From a checkpoint of a small mixture-of-experts model trained on Wikipedia.
Training: a variant of SOAP for the experts, 394M tokens, 2464 steps.
Below are experts of layer 4 (counted from 0) of a mixture-of-experts language model. Rows are named router (the router's row for the expert) and show model dimensions 0-63. Each number is 500 + 25 x the weight over its row's rms, rounded and kept within 0 to 999. Numbers have three digits each.
After each expert's rows: "comes after" lists some tokens at least twice as common just before its tokens as in all text; "comes before" lists some tokens at least twice as common just after its tokens as in all text. This comes from a sample of Wikipedia text that the model never trained on. Tokens count by the router's weight.

# expert 56
router:520468474530548460491482507491518498533491473496527480492494511507478515502513540525486511507495499500510474493476503508502516446488475518508509511496504521514503484522463482441481477518515494
comes after: "|", ",", "–", " in", " October", " July"
comes before: " |", ",", ")", "–", ".", "W"

# expert 7
router:474503523446536507526538500516532476482518486447493472486491477539499481524486528500491495493491549476495467515510528497515467474500452458510515528495486475448464494538483457511481466483530498
comes after: " the", " of", " for", " that", " his", " in"
comes before: "'s", " was", " and", " to", " of", " in"

# expert 19
router:499501503543500537497488478550475530476484548485501518540463494567474451486485512534502473506483506520503534517500503485490453466457502469506507480433518490526478493519497458537483469524504481
comes after: " the", "–", " (", " in", "|", "-"
comes before: ",", ")", "–", ".", "s", "th"

# expert 38
router:472500453553453470505507504519506513498526501515509463506532482479501481488471516503509518458552501490559509485499516497478545517500481510534531517522519449520498461490506462488493467517488519
comes after: " |", "|", " on", " (", "–", "N"
comes before: " |", ",", ".", "–", "th", "°"

# expert 23
router:495527524503536486531501533451513475546530519543461488513507484492492505509512509514506542492511516511505505500482503465458454544469511548513545507469483484469488462511535530495505548479520560
comes after: " was", " is", "-", " He", " and", " he"
comes before: ":", " a", " in", " by", " to", " on"

# expert 39
router:483508521501483491493526509463488471558479524524514517492469498488472490507476538506474481483467501549496509476503458506450494486488492490474579481534498491479484487492498472503523529529510530
comes after: " ", " 0", "-", "==", "%", ")"
comes before: "\n", ":", " ", " 0", " 1", "=="

# expert 25
router:500545462528520503515481508517508513515506512537518482523474509480511478481533470497489456488500522469541532528511473513510463525479471510487511545537486506523454442477512516468503514490521495
comes after: "\n", ")", " ", " 1", " 2", " 3"
comes before: " ", "-", " 1", " 0", " \"", " 2"

# expert 37
router:454559542498469490503518508488514465485480473566477459511518505489457511510506503493522493524486473517492513459496562495488519489439475504488481483501473521555498432519569517510478512517496525
comes after: "\n", "|", "-", " of", " /", " at"
comes before: " |", ":", " ", "–", " Total", " •"

# expert 43
router:513492536461527496476464502467519562542504536505494483483499512507519533513487472499485523483489547555520536497455496516479499487490489531452509477470470521497556563524522463466508520490438487
comes after: " |", ",", " (", ":", " a", "–"
comes before: " |", ".", ",", "–", "%", " years"

# expert 9
router:517530495520517478535554484452521537479476482485456510473518496528502479475472513448499530477492532483539560500516484475498483522478507497525494495500518514487503488532494471491467476520493467
comes after: " the", " a", " first", " The", " in", "|"
comes before: " of", ",", ".", " to", "–", ")"

# expert 0
router:514487463540516535506484543508495515509491524511502492494539499448519472508525479497523528501472476510505483499471453469478489528464482510492537515517521481471490510519507483484486505525500494
comes after: " |", " ", " 0", "%", ";", ")"
comes before: " |", "\n", " ", " 0", " 1", " —"

# expert 42
router:515472529495499493543487458496479532522522469524511508517509533513519512497474461511470506511470453466486492499510491501510497463508531504531487472472452499498513468502508509471494503478485473
comes after: ".", "–", "-", "/", "5", "000"
comes before: " |", "%", ")", " (", " km", " m"

# expert 8
router:476467494537491518509517522501498494506452473513484485526511515483503475506507494497510465475482494482513486513487438488498513484476464479471511494527533487515500488489485517500488494494475512
comes after: " ", ")", " 0", ".", "%", " —"
comes before: "\n", "-", " ", " 0", " 1", "|"

# expert 52
router:476496505522568482455489489546483535487488493519534506491530500508510460516467486467562494499518523504467505496515479533524488497521505528482516495518502500512491511512504493495499488485505524
comes after: " |", ".", ")", ";", "|---|---|---|---|---|---|", "|---|---|---|---|"
comes before: "|", " |", "-", "°", "|---|---|---|---|", "|---|---|---|---|---|"

# expert 34
router:539535544528474554481458491449498505507541511486528491485492514485477498476504518509466514535445493502517465485490480458499514499503505505507507516511504481538526503484536527482534525484488502
comes after: "\n", " =", "-", ")", ":", ";"
comes before: "-", "\n", ":", "=", "|", "Personal"

# expert 59
router:497493468475505470525489498474474494487497519518462511460508475532535504494468475503480515485517477480489463515513507542477486480497491516519478501470557506487516469464475493487518470526487476
comes after: " and", ",", " In", "In", " that", " as"
comes before: " the", " he", " a", " it", " she", " they"

# expert 28
router:543514486490466492509475467483482513500543493535483513500508516499491488488490487464483526479533468487466483493514532459503441505527426545516515509457525549488500499467482481483547501550511531
comes after: " to", ".", " he", " was", " as", " He"
comes before: " the", " a", " to", " his", " in", " he"

# expert 16
router:483485509502475492567485525521511460498517494559509488511517509503482485483496493473497496483501532465462474468493519512494466512478502503502515481530506490431494527540517479499546459507507534
comes after: " the", " a", "'s", " his", " their", " an"
comes before: " of", ",", ".", " and", " in", " to"

# expert 2
router:461523484520494496453515537524449524496511507512563481512513522508493526574506509491477504518529503489541477495511513531487468472497460484456500509517471450530458500524535532515457504471516471
comes after: " |", ";", "|", " (", " United", " –"
comes before: " |", "|", "–", ";", ")", "N"

# expert 41
router:499546520485534503519544499482530514483507540477471504465528472491483475527544491499483464480509513522470491481448499563488511486446465484461483507501512503498521478526523449488496470538524511
comes after: "\n", "==", ".", "===", " ==", " ==="
comes before: "==", "\n", "The", "===", "In", "|"